From a checkpoint of a small mixture-of-experts model trained on Wikipedia.
Size: 9 layers, width 128, vocabulary 2048, 29.7M parameters.
Below are experts of layer 2 (counted from 0) of a mixture-of-experts language model. Rows are named router (the router's row for the expert) and show model dimensions 0-63. Each number is 500 + 50 x the weight over its row's rms, rounded and kept within 0 to 999. Numbers have three digits each.
After each expert's rows: "raises" lists some tokens whose logits its average output raises strongly, later layers aside. This comes from a sample of Wikipedia text that the model never trained on.

# expert 112
router:493504545491449464476539474484444422499520571484486457447477520467566479522543565454482512595538366393450536507504498509511485519468550570510576488424561510402421494458490478520463465487491573
raises: "ight", "ville", "town", "cast", "tern"

# expert 109
router:538405565422580485418540546519477513515480482478463467524425476458551520493458487429422495429596542467526522429541453416528397455521440506465598526525482451493462637577548511471519447564478467
raises: "fe", "duc", "f", "st", "struction", "fer"

# expert 58
router:488509432439492542529510517565528497465531461495452581521518413585454567485493452442557517508482540450485425595432499538395497557438462463530463507445439446547489476581509489587455504554469458
raises: "t", "on", "-"

# expert 33
router:489574458442517599507373522507509496453473587541428480494440553510493467410538411442461460452508451459459434516539458485537526537467541527465489496565477492509482564646525443448604532434531507
raises: "ling", "ing", "le", "n"

# expert 24
router:506421477412536492528488487423491561442408571497480513464482485475450459474593445509490498417487441548496528494469505435449444528459535416493473505514496475453448528405528558417415453445521518
raises: "tic", " This", " The", "The", "my"

# expert 5
router:503494498526504491471583503530529600442504538532442429497572493602481531392441452499534478460608411454520489524599461498431535548495505490472506448494385509457475492520530522497564542517377443
raises: "ed", "ing", "s"

# expert 107
router:554449513562474463481530491584556542475529505600501454611487482424454501529523510492494502510605553493460526450468462386539542485552467516445541507460496478435421518458575452410572435524486555
raises: "ive", "iv", "ed", "ies"

# expert 162
router:492487450530464548471458527470538467480463573486569523686476480486522541466493476554537500484527460537468525463507499483485417470516501545504528500442552497477523543528577458480504477576524439
raises: "hi", "l", "gin", "li", "at", "ar"

# expert 14
router:459491539536491439571606498435494476521485469534475457448465554499522524546507564517499510614526508457512513494521522502505522506496386464512504477573544562480505506444425551596536519501566539
raises: "us", "ist", "ation"

# expert 133
router:524465523458538496520525545527415504411490537416488510480631485460510470507485516466545553482483531556492508502495576421572460486569567473499559449470467498597517440295424499422449574554492503
raises: "ve", "vi", "re"

# expert 7
router:450490534594510466629503489572560600517547393495451509442475454513462388522546475508477450514457568412595475556540505527462502494548497512401494481586576525461496485442509481562418435579460566
raises: "-", "\n", "|", " "

# expert 29
router:563575548563534500500409489473459497473563490393371452528534469421512439581436516444429507523530460388509480504499564578544537530520486447469522453544547488445519537563470448390557541536421506
raises: "min", "ction", "mi"

# expert 108
router:530494541464464444422555502516478486539563413489449581557437450418524550515543458506511517525497566539539490475633539481492489488503586527580500513556508502482529455478509460412566510453522532
raises: "ary", "ar", "ut"

# expert 130
router:518584560520448494548485523472483550527519517505451407412456476501521626497495303636532553502537589417507456470506522414437506458544373552458462490439519448522565489546470445516611524504487552
raises: "ir", "ang", "act", "row", "ag", "ain"

# expert 115
router:520502528441533611458528506524467503482529525484597483398489524480519566553513580496428485528444588565472529520475469456523511474453472515460548563511533446597528577649499542597511493532523458
raises: "ten", " the", "cur", "f", "act"

# expert 71
router:553604492483457455561377533513485535486460475487534528498553531411485490529484499443485555481487447451536460565567572453536491440505434480496624482483488639430433447478493531488475396461437488
raises: "in", "ug", "h", "a"

# expert 122
router:506418496473408451522578522403487499442515457521496491525436505467442585556571522506437548509498548523439543446465545432489523574512547462535577519487557520441550459370460457604475474536469520
raises: "ent", "ations", "ish", "ook"

# expert 10
router:420472562488498456469497501582499546447493462587471458626543486468575481561576472572523560508517481494428554451559573438530361461571490428428501482499554511451532430570530454429532372457449507
raises: "ur", "ho", "ing", "un", "port", "y"

# expert 1
router:507496494492568525581536549508606521519420379495502521519542488399603519506517473519570481506531547503500478536494529483465592477559540454416479450477500528531520450581549431429564477513508494
raises: "pp", "k", "p", "d"

# expert 65
router:411510585438494419431433521527470526519492525599555478400533561532537526537509484491549512460533477464461500452503512545386602467544511610408570460477559532453490482505494479492514504412516442
raises: "or", "il", "ing"

# expert 156
router:517546510538485427504538526491491532559466442521463587585440351574480513523513518457595572519554498424510430488567510530436560498541444523449457465544522505426475462505494452458479490534583516
raises: "en", "al", "ar", "re", "e", "art"

# expert 173
router:536423446451528377397488520439550574517515475384527558384450469527510464438539502526467519513567460607468517462531513516488582446503557545530479526483569571545508542496512494589522477458483493
raises: "n", "ning", "t"

# expert 42
router:438555456538550381489412532574473498436505531519474558501519532517494486523484511584483581596458487537488517526468442484575496489532429568503531559493560554538516468471503449489478521512523489
raises: "on", "ies", "ie", "or"

# expert 27
router:559494554502451558492466533487450436469525409523449493459558563541466519492499587475535486410483483472563388479405491390491500429514571509445618506441439552538471556535572428534546562493453456
raises: "pen", "fe", "vol"

# expert 30
router:520529538568551463619550469495542532589471548478448500432468478544419475491536540514460415454445476488570496505501555506488429543453597548404475498585601527515519486480562462524531429524515480
raises: "po", "point", "up", "-"

# expert 38
router:504542548457506450478499591478588494525577491471579551387436587423512511473491517473431556493520518492529627496508403491430476487397460535411485496528572469408481533490489381560481470500515554
raises: "ate", "ook", "ous", "oc"

# expert 22
router:544518550597460474553479508597491551516520451423490489558484445505512491457490680460467511492549587490561446469518543517551565472561507486445536450484434499524510397530540411465569490525422541
raises: "mb", "th", "ning", "tt", "s"

# expert 85
router:502501463596539500506539566498461460462433465517495462578601536536545495483566469526539532506536512452507588497451424480536571477459535427506499508548454580490495391404529566458469433630565509
raises: "h", "at", "u"